config = dict(
    n_layer=20,
    d_model=128,
    n_experts=16,
    experts_per_token=4,
    d_expert=48,
    d_shared_expert=64,
    activation='swiglu',
    moe_layers=[0, 1, 2, 3, 4, 5, 6, 7, 8, 9, 10, 11, 12, 13, 14, 15, 16, 17, 18, 19],
    router_score='sigmoid',
    normalize_top_k=False,
    routed_scale=0.5,
    balance_loss=0.00358,
    balance_bias=False,
    router_noise=0.3,
    shared_expert_gate=True,
    init_std_router=0.0103,
    lr_router=0.00208,
    n_head=2,
    n_kv_head=1,
    head_dim=64,
    vocab_size=1811,
    norm='rmsnorm',
    norm_place='pre',
    norm_eps=1e-06,
    positions='rope',
    rope_base=500000.0,
    rope_fraction=1.0,
    qk_norm=False,
    attn_scale=0.125,
    tie_embeddings=False,
    parallel_block=False,
    init='normal',
    init_std_qkv=0.0667,
    init_std_o=0.0,
    init_std_up=0.0667,
    init_std_down=0.0,
    optimizer='soap_variant',
    lr=0.00455,
    beta1=0.95,
    beta2=0.99,
    weight_decay=0.07,
    lr_head=0.00775,
    grad_clip=1.0,
    warmup_steps=200,
    schedule='wsd',
    decay_fraction=0.642,
    decay_shape='linear',
    final_lr_fraction=0.1,
    batch_tokens=32768,
    seq_len=1024,
    doc_mask=True,
    z_loss=0.0001,
    train_tokens=297500000,
    steps=9079,
    dataset='wikipedia_en',
)
Below are experts of layer 2 (counted from 0) of a mixture-of-experts language model. Rows are named router (the router's row for the expert), gate (a neuron's input weights, with its number), up (a neuron's input weights, with its number), down (a neuron's output weights, with its number) and show model dimensions 0-127. Each number is 128 + 24 x the weight over its row's rms, rounded and kept within 0 to 255. Numbers have three digits each.
Before each expert's rows: "mostly gets" lists some tokens that are sent to it at least half of the time. This comes from a sample of Wikipedia text that the model never trained on.

# expert 10
mostly gets: "a", "o", "an", "ic", "ia", " He"
router:129131176128103116127116127171149168122153113091116132131142103137110108135123117165154140084117109106169149118140148137136154131132171109140090158142110110135078135159149108116153124144152149132111078122122162094117145134119116082152147132133123147151102114125131135143126177146121136140130134138131130113124099123121157127129154128181079139134131141107072170161134141175202106075090
gate2:116126132083105149157138115162176139126088139102086127167148093115137105092156113067103141109099120125118155122139157123111146109055157123174107120134145129152139114163147129139099104134114105121141097088110141129140140129111107116128175126147095126132130112152122151119181127160156084124132147132110113099128069102117176103114144101149136105137144106148120125122113107134128152169094
up2:154154130105135157093154142081112121115124088110146098096133150137169123105073157142141152158121099173144100123148122127143092119141122119115133119126112120169140122088104125139098083106132139120148150102141150119101188112117144129182103129126092118130103152131147131135116147157147129112149101109131170144143146192131098160113147100126133093139147139118093171154136124086164085155136
down2:114129109153145100122117137113107150136133112144150137110087118118126136128115166165180182104182111094134101092144152162161112179121082106133104141156145128143164129065178134144135129123124152124154121146158129113105156127142148108114113194123144114153122109104126121120115077089188145140165130120148152121118128146125089123161150105135131114143116150107145140132110137126162165134140

# expert 3
mostly gets: " |\n", ".\n\n", "o", "\n\n", "on", ")\n"
router:131126142121144132175109166141130152128131094121135128105102112153080150167140121102166149121125133134115113095159117138148150110135131114178085111103144053166131134154173130117078143109175151118102137108127114112091157090106146151093142109084112107121107120156139118111128116145086124134145133131149176124117130155131147102154163128116101111146151109109110073128087137144166115102115
gate4:130123120091090165118101140102084127133106125094150141153115132161147137133132072168124143115086161122147138154154131146124118141109175121153163091129142136111073102193149139148121165117176130117102116134119136147155144111115143160108122114138108101140110105142140147164139139129149139149144174131146152117147132088143126095109115108089146122173180116105154120116123091096167150109102
up4:121106132111121167114134151100126092134137101126136122171130116102115128099146125142110113129122163154140117160136115116143088150101142155148187131112133146162087163138177095126093096099159152116172136114139153100163170105124147131159113101185132086134110086121105094154121145111131135156104134198130117100116130135117123137117107141069146116120147126133100095172127159141157130137118
down4:137146101082111158159124112142105125111099134136090083151114131116113129149120123144107122122125083137112137158160129158158138148105154135163142145137107125149143184113148120141096135106109131123112141140100112102149107153109137147159124099129141158093138141118092054150123093124178141150096140152159139091115118111139147083121146119099151135128156164093106087162078109148130128119068

# expert 4
mostly gets: "l", " L", " C", "il", " h", "ir"
router:118094114136107130130116111125110145124123105100144131144127098136153046110151116098109142135081103117102118099153095139127127142121152085136122110163112096138103127121147136154137126150145168113142117099121112132098100124119125119142087091117145130159124147096153114105096107127072170150135145131132156124160112136102132084116147124154166146127144091090096156103120137172140073075082
gate3:162129136111129101118132164130125093169139086161136140119064136151127128144130153170089156122129143157115091099149171134109100150167117138166135113106142140109122110155127152127125140165092138114143174134119091149143124117151130087122105130116144171109074117109145089134108133119154153143064165141139126099160130136178145133087116140126128148139129094125155132093126123170133104099106
up3:138140153119109138154118102151144165129119144109138116163154169133108142072111062074161099152109115101123148114109128129128125133119160138123111134132110167146158116100196110141127133117110122132138098148145125104139123104114162128116138138126098149136182127156134148163082093143153130161145125078073151135168129108107153102143146117132154146123143144123135115155168126150101182147155
down3:155077124140125108136142125094102134117114117117137164114122123144160151147150097122155144151100147113155153136119103145090129084107127115112139077114097135131139168111096116108164119146132162108155090138160161088110137155099168141126168138103090124139172172087151149134124145147139134163151117096114133160167107104109128100154166121128106139131174121110131129141159113094177155169115

# expert 8
mostly gets: " to", " a", " and", " was", " the", " with"
router:119109146174088124105122116122124121084115113092133124177110144123120112145142087147132140081123113084192148129181135117128133134128123066168133085118134092142101109095121122146127085128127119145137152147144146131097140082135102128106163138099129131129113127102108133121151119106133123130141100143113100119165085135152145141127134176123174112151126103071108136127163146125176127093097
gate5:158117116123097091096116112141145072126129113134101113223100108117181117155118070160149140079113128139124155154115108122132155147135164098128139112089133113128107151115137128134139166124174125115118167129115124150156104146151150097087127165160161150125136118105111128147101092116132129124148109152074096149101121112122131153134135121120109130109108145159151130139154113141145123079130
up5:129151142111144121124076158105167126156149112119096158124108144126141139102090167150126129122094157112122144147115121135083104119067126147129140098131176114119106144184164125130133122111103133159157125132146129088135149165125186154094127140104166103106166137121156123132163142147080123118104134159125120096123100179124147088140133144127127148158184135133084102158129125131156111128134
down5:138144122133079115124154147110134143105101108081129103121163122115143118136143111126118163122117104123157149083112173114099145142067135152102144119148138147118121143158146119132106114097113151111137109139145158113144090160135142164155107146135110142141129132138116178110141165173098155137105139100155171139151108181168117082163152128121161133103172119100091115103092146181106117147130

# expert 15
mostly gets: "ated", " it", " also", "ial", "ound", "ost"
router:131140125163091090104152143128153157158140093089161137136091132126099096130114114117149143128110119106140151106137127125126182110129125127157085163197096143136130106150141152138144073109108136126081102137090123146121106084104112104120096127131122134112091130095104091101088142127117162138138099160124116144130111183154125129123166126158095162132144147118103161141127117163169150106122
gate2:135162178138133086124098131134194103147123129119152108116128125132128150069111130131100107109183119156143125116158164143148147107084144169140121113103136168119125117126128143140095126133137169136142145140116132134100122157123114131090155149142097147108153092080150092112127106135141129140138066177115150141113073153169147111153154093124101155101128104143128137129149151097164126139123
up2:153146113099134093154169141104122132102105146097081120080169145155098135118119152097084152106177138169137088147114136139162152155129102115150140115161116174125144178136105121079147108128128108180127107103122147155134105111118121115134145092105155098114129101150104158114162111103104144114111114131173100106143132125112141101133138150114099112167092123091151138134118102130128146099100
down2:113132125103072107147155119138081124121110156162112111127116095133151116138101160134127188126109142163123134119138110138155081121136134075135120103112126122159145117095128156124099130182106128135121098140161127111116113113177142167125145143112113104129154120139140093123131129142133143122144167140183138099168149135110101095124093120181136100167101088079162121105090122163117118098107

# expert 1
mostly gets: "s", "i", "es", ")", "S", "a"
router:174104128180142094172123138146156121169124100164167108170139166133120142133119087157141144099096136073120143129142109129164112143118118081103084124123116156164118113112145105153123104168146121119116120108168119136106110147131107146148102134081120147130117079073130131133118107129120128136162094158135104160124117131138088138124155122185105119178152136132129148137084135116138124126130
gate4:143164118131099116140132133144163121135109159098090093122158127158123129142151100126115111140108181149166130146140153126156108116074142131136100092118144147132175152139138143122148164147136145138103134118131141127106127106131126162143117089106164121145125129090113112142112122136133111165141172114115145176156159170121168167160122158159143140085171173110175159086116118149120090160153
up4:126121136125129160079136144084198139141124152130139145158108109111138130111110115121137139119119135136166150132117130165117135127100139111142140105109133082147074125116174147123128171121102094121120115131120129133137119108153146107156194133126130103149152097155113138119197140173154137115121132107117129093179105158112137109110099107171181108106134147114160168152075123116127106116107
down4:088140147148174147120136170136154115142106131136103120133090121146139151122092150157132149102134123135125097125130130180156181083135143105103113103123155137114109143111127128142081170120091161109117121142148089141071147158111105140139158099094107116121138153163106082132152132128108081166148130144094131128114127109135156112102087141083106172128114132088116108124121125134121093117077

# expert 2
mostly gets: " N", "b", "at", " B", " H", " p"
router:130127145138145118158111133164089193139133109147157140127104130125142083162115105105180147097116098106136113096131149167148137155099150125111132105161131150142141136148138096096136132147115131110090132097120153118124128153128114149165107149112168138142113126147127096126121101165118106123160092168142168124189109165160116103193133150163148167137156118091135127118129135138170119091122
gate4:134082133142085108159125132157148034133137117134158150155108144108106115116089110141150131084126125137130123140123122148150097138150148149097150159126114180154118150084116119134125152101135160078123130104167135087124165118143150157127150156116116107129104119103139105146124104134143100124175110141120126121123127099116103153208134111108158115080123106142098147128145095120142133138131
up4:119111075140134126176132142133141118171074129138137129072172137114115125123126098100127156103143163129131160133097102111160095161146123129101162139135111152151097145098119122142132157113136107107131109083109137138148131121111092165148132115161108123164088135193142106084122115107130119167093155129132080126129120119124132149182095144102126140141111062100128150155131108140136121115131
down4:162082103129108135147134082154140091182126161104146111112127130116105136082083119153127116124119125138164121118146118089124118120102079111083097170128096127157134167122099107124136194142136115140139127159137082112161172112133126135130186141143126130114128140109147134125113117146160152123113144135084105138090106092162108133160104156115115140101125147131105145093143074129136139121109

# expert 9
mostly gets: " M", "\n", " |\n", ".\n\n", "200", "\n\n"
router:126133119118133133145111167088129140146119112140140150148098100142111129126143116086162146091126150144156111051143089122131168090140126117148098138142090135150173135132166110147113105130151109135069153125126118154093130086111186129103092142129131134162127106140129149141122114127146141111132108147181129150123098174134137105166172145143101160133125111081111128087082112133124121103109
gate5:131130143106118145136100154136135142141132123098119112143123104128139125143135161157138068134099129139160100163144150100161172194105133141115140123145103132135158122120111124126181116112106121112134189118124163121155129178073115136127143073115112123129162111139152128093151157148105119098115115175099128100098126181145121127155169098130146151139131079133080096106088116129122123122130
up5:127085117149138144112147124096125099141136100122096093147127100110135192126092112150137105110171128110152128099120161131150088098107110137127083145174157132110147118120120108126102162135131075128129129112154119144128142102138103141143133149082122116141125097115108143169162155151070121142148123114080142101144156141158118092100117111095118126154136121092117183135102111135162084123169
down5:123110113179115124113153113113118136076136109148138127092132138109152129117123103161147135102150117129148156050156150165144138084136108151155093151122115097114141092139108144127079132153136135118124147136132148131143130069147109145178106156143155147157065109095102085155108104112135146164120122156118126148147083122134140104118131111129101169142098111105146179117145119130114131146102

# expert 11
mostly gets: "-", "|", " (", " |", "–", ";"
router:111120149119127080099099149132148111096112127110126130152108144165164115119106130149101150121115118146146173097140136114171117170049143138143124137114124117142136152137132128089165140110092194114121069130096160113109120160121098150138148108130111123181148142153112151141105140129108170144138113140125146110132134137123118108142141106175100154120142114135161145146152180193106137127130
gate5:151122137151132111170090176141179131166078135174105133139145127136122118148152152130117097118134142192121114080134122121119138127126113160120131129103100163125085098134096116130108108154166129122129075109144148131095170153144088158122152136118125159182135136152130127058155127108125115148103148157143106103134100138077158120122162116099138132104135152142123146132143141108133118153152
up5:179108141125142131170108166140125072117135146114136142181159163132105086207148157147082074104152148160146169135104100119122146152105121109147128146120126162120110111114114121129105126170139140137123124076140143121085182122132109118114166167114109136148151156144137119108150075112112122152132112138157133110155092122111136105134142119116122119109109136130132158110144122108171126137125
down5:129185157110133132118117127096126100122149114143153116170116152102155113125090141140127140124150132187151061157133092071118125105100140132098083126123161141098116108154131174108118103129123113124100107145138167144159093101162126149083149160141136106136123160164126112132131109097154156093108141103141160121088125131132147168145142129124141113135123139165100128128152135104095127115185

# expert 6
mostly gets: " ", "-", "|", " (", ",", " |"
router:117154169126148121108139155120167117115092135106126133122107162164158114160111135134125165113109108145155158097130128106158098159060155144129133122115117143143142121118127106136182094110087156113116059111123130123118097156127102122170119078100124109139162135158098158134113157140081137163146106125131129092161136161144092112140147113147127128116151087136153105105141164169109143127150
gate4:123128159128120143071093127146100081129133101182103087151122107120131118113079115161118198150119107112138146159046085126143078155143154107104102127110106139108139102084132155132124104110089127107142138178126150137168166105120131127130117147127146134158146136122134111177136141145106113122092120124174118118134154146135142101141108089115122128122137144144147140145147123147112134126129
up4:151144135107086122093125120132152135119096090153142162138089115118117145158100157157148169142099051126121158148124122149114110127124151125075122130122148102109155144136125117163112078133137107089140098119141126069131127125133135117122111140116170134151126144117118171164151136181133140141110178132148157093090139109160163136105179115127115135109126128132127088152163142105128157138163
down4:083154098102140150122085113130103117107192160140148125120147103140157110118137124145130122137134148167123134098097117135126115117132100200131117165143153175106153158130101101117129126146132149160088136160159140108163138148112115115117134127154124114087144093161150112099110150081115122095133111100096135139164162120121134123129140095089150114106125100108170143130151166147091151163165

# expert 12
mostly gets: "ed", ".", "ing", "ated", "ary", "ite"
router:134152164154119077109100178118125115127098121133164110118118131151078131144108115148095141112141135090120125137176137169139155103134140134131161126131120124142125094092148136139151140143128173103163103122115177083121138109131119127143156155099111103174083085151085128136137123126108094167127111132163134087128124103137127135153146181166139101146136123129125135177089117174118126094109
gate4:103139139155133151103101117091157077141125143081183140149117131122146154137133121100106109136107141116104144145144129143131153155132101093168115116177111082126132131142159154143108149133107158093154139160139135091145133167137103100174127133134076126167113162119085120145131129198135125131137130111144133111094128135162120116172129099129113155146128115108104117132096182165170138118105
up4:071089100099103109156136129172147154149150139078115125103152144148133122109103111133177120115152149172111124136162142122115142161119153158133100117142128132178153174128094143144134082103091130108162148125172172169125130110162099143102130100125123122150141117106133129121117128105090134092146137109138095154159133111133100108164128172146160108103161158115113122141127116150109120167153
down4:144122180133143149094157102053104120098102173131145107072128157166118120147153140129112124108146156149162105130137168120114131113127125124139135110108160156111134139130106112103167153076096119106124150112173113156100121117119115121174153064103120088115073133142132105134142148122139113121107129121152160123116149133124126119125133158162131124122134155176125126164118152073143143136116

# expert 14
mostly gets: "or", "w", "ar", "y", "el", "ur"
router:157128132155111099138145123148100134126117124154146120101108157131132106159118100094146142079147095136115153090135133139139136120107094067129115133130093127171135067129138095115116127149138156096105119061099147131093106146149123143170116133105149120173142075155092148082117119147122110142146159143130128178140115125129074128160132132117164169132137143139107103143105132162116096153136
gate4:141105107136149123130098151143112126155151129118164127109114157121146097129137096176127131126147131130148128139130139142104129146124135083070133151143103143148166150148102148122106124090114094101107117146129108131088082123144147192151135115102116102119153077109101175091126113116118160121116142165142145099104088141174141143141095142124098128068157109130155174104095139093139138087132
up4:128126096113140100111129129145138139113086166139113133123146131096144143191081141095120118117124119123154160144120092146106129154123139061122107147122148149162146136115140122143114125161139089142114148110092155159090157124155104158107140109098155094108127130143107093084151113120138127088129135121148115147085146183145161174152147114133154182106147160085099118141101127107134145095126
down4:120103144108128111150093136175132119096165161145125100080092114123085118122159098079117093143109124136160103127119113131122125131147094083097120099150136108113173115169108148128131125099127097139125128134106150116116099140100133099127127122142134093099121138133132150085135070142112145144129124132090115135094054107154171153126127120046152113118116111101115120148112148125124133098119

# expert 7
mostly gets: " S", " D", " M", " N", "A", " B"
router:115169121154139110109103134144102139138117086125181093140141131121115118145129122134159143107099126135165097137103132151160155150105165122122080100098127122160111119146126085138134106125082133120119130132114170149134104141142109146111160147112147145124115122088148115139112131165133115157155151177187164099160086144120145118123175180169105142141118173144125140129074128179150135119124
gate4:153128080131155095126098135139129145137135129125126133128107113164115118116111158134105151120064096119173122112104133130072116146182138108110137102145094093161098127170125090094136179122089139137140125133136167128145189120141165117144151101156104140121099161095128135125116133145122120081147111135160135156185155141127147105147123124157113127121111155146120089130111146135143142186122
up4:161116139124101130134113158123122175094137122129089115136127120126165198097124109127161120127160112131096164132150136116094145123104131165146086135098132105102130109124165134106107113112137112119154103136168109111107081149138088184091112182150123148094142138151151150117099126108201147152118154122146099116108117128129106088118144127131170109151121107112125137154153122147147085106142
down4:103174136160086117105168120112145138141104152127121140143097157146153090156159103116096128130095161086127147098139133130119099117126120111106123160141128122151140130122156123147130121163152173061115090099153175100093143112095122146109108164115109150162077119151077149104127133102120149161144143130134145102129115152161112121123171122129124126127144107059146115102141126120131096127096

# expert 0
mostly gets: " f", " p", "f", "it", "ent", " l"
router:102164153180136111163148112129139138124130077113132122138123106134112099114140116116115131134125107120134106127120149125135168163141155102177094157174104133158116095130141139091115122168105156100116104104139112158103123119092174105136079144119133135118096121149121111088050150140099155163165159153134127140134114159169082134144146140143128118118178113121101133144123124161158109098112
gate2:142183150136126134094138130130084168148151079109146146139092149103130122097135118131134112155096138157100100130160154128136139123120142113145113100126072154106131147143157163106107127107138098137127127157130121110133105141104151123135191128109127155095115121158177096165105140109132145098182141120103129155151137125075133158099118106179065158141155138126134148129147145113138152100105
up2:080128172180137081137136104131146104184115168135159118106123135087150128123159099092138139117110135129114122123166121091126144168110145129136139094108119173126181128148097131158143131116115116168111132141154155106162104112111102149120172109151075098095110132131132168102143132134123135138161093112125124106099128099101085112149116125135105146162124143137184122131100129118135119089103
down2:107140146149140112116155067105120105150147170167117127133142107084129156122116093146125103183142147125124112110144118133089167112133171122109121118110088138114153132138108139120141168121134106133170125144134140091114153079087170127151142124134136160117128169206168116166109100104117153128187129142146151139122152133129101149154131116142099113159115167137158123106154128128123102123138

# expert 13
mostly gets: " f", " d", " p", " s", " W", " m"
router:106122110162081114183129127124100131112120093101129133122119083126115090174153112152101135121093137133122152114138100155141112162104124098146105157137091105130113118132127148144108089114108120082130127148124140079100093127143152152144109121140098107151071149101114147109120129180091152145135154121120097118153088137070114064150152110171139135135130134120128126173123127152155108110131
gate2:110146101159126154106134089147117111081123078124142133148123150129141148116162176156111160116133154108091124121114105192133129122123157148126178165104134125137103090119106127083170173149113144123153135135134110114088128106102135111109131152143138175145135112117128161103141135136096161124107182147131088096153072123099157121137145088131122157147179137122132109122113141110157138141113
up2:122175097169147154164156163135121114121113072164146164128136156119127148125171173098138081082139090160134143093092156184095153102130110144117146171118128135106100100119133102119132150125118102097114112167143141116129160123106129097121122129135134118148166116114133160116136116096090161131125149142104152130140125152124138137138143118139122129130144086142120160057093129094150121144120
down2:089139106094148149103111091101127147130144139144123139096132129146128156125173155108092107109143095122073118142147113180120110114156110114048134132130145119127118117113088161160147160152161131166121143164093131111121138114081139098117130141171122172106181160099150136106106115146102133114073146088111137112165118144108136125139091109085144113106126132155119126132125131115127132119128

# expert 5
mostly gets: " to", " in", " with", " of", " for", " from"
router:124134161140079126107102168116129148098120112113121130133099124122086113158110106130140140112094113129171154127124107121160093122123116115151163078117137131163104112140127144131085121092117125079159120131085135071135086106136133130085142150147136090181095139121130145127130113138132120146121133138151100090124086114082105124144142152082142092129171123117148095138135095151170107094088
gate4:150143128103112124139122143106127123107097127161173138129125117153091166128155158128125135136134088138125099125110147108167096097119158158156122134117121141169111118112129139132104125122165144104118159099118155088149128126142131104107134140108131150110086126093171151181154131124123104178188114065088102134155095107103122117114117183088181131134182109127121115126133128122143155129095
up4:108124104111150123111093127146139138094186139130127124123092160152146160114114105134197116130095144107099161150139114100100134145126108146107126137118043106139081165140157134119162130133099136101132128127129128135120125080166102141135160145157173097130111142132138147118143116123111131139141115116178093095133160141083133097159135113108135119074166136160150111143108108124161132148122
down4:112181095135178145154146075119104100142148158140109152137161127158137146128146140147176087153143191102163149105114137109100124121132123130115101148107177118152133129189112150153096090109102149150146119097163105099145101123132091138159124103073116116131148163108089120114135138155086099116111104163133117152133132173134128124116152121129126133087109120142141122146119133143135131133116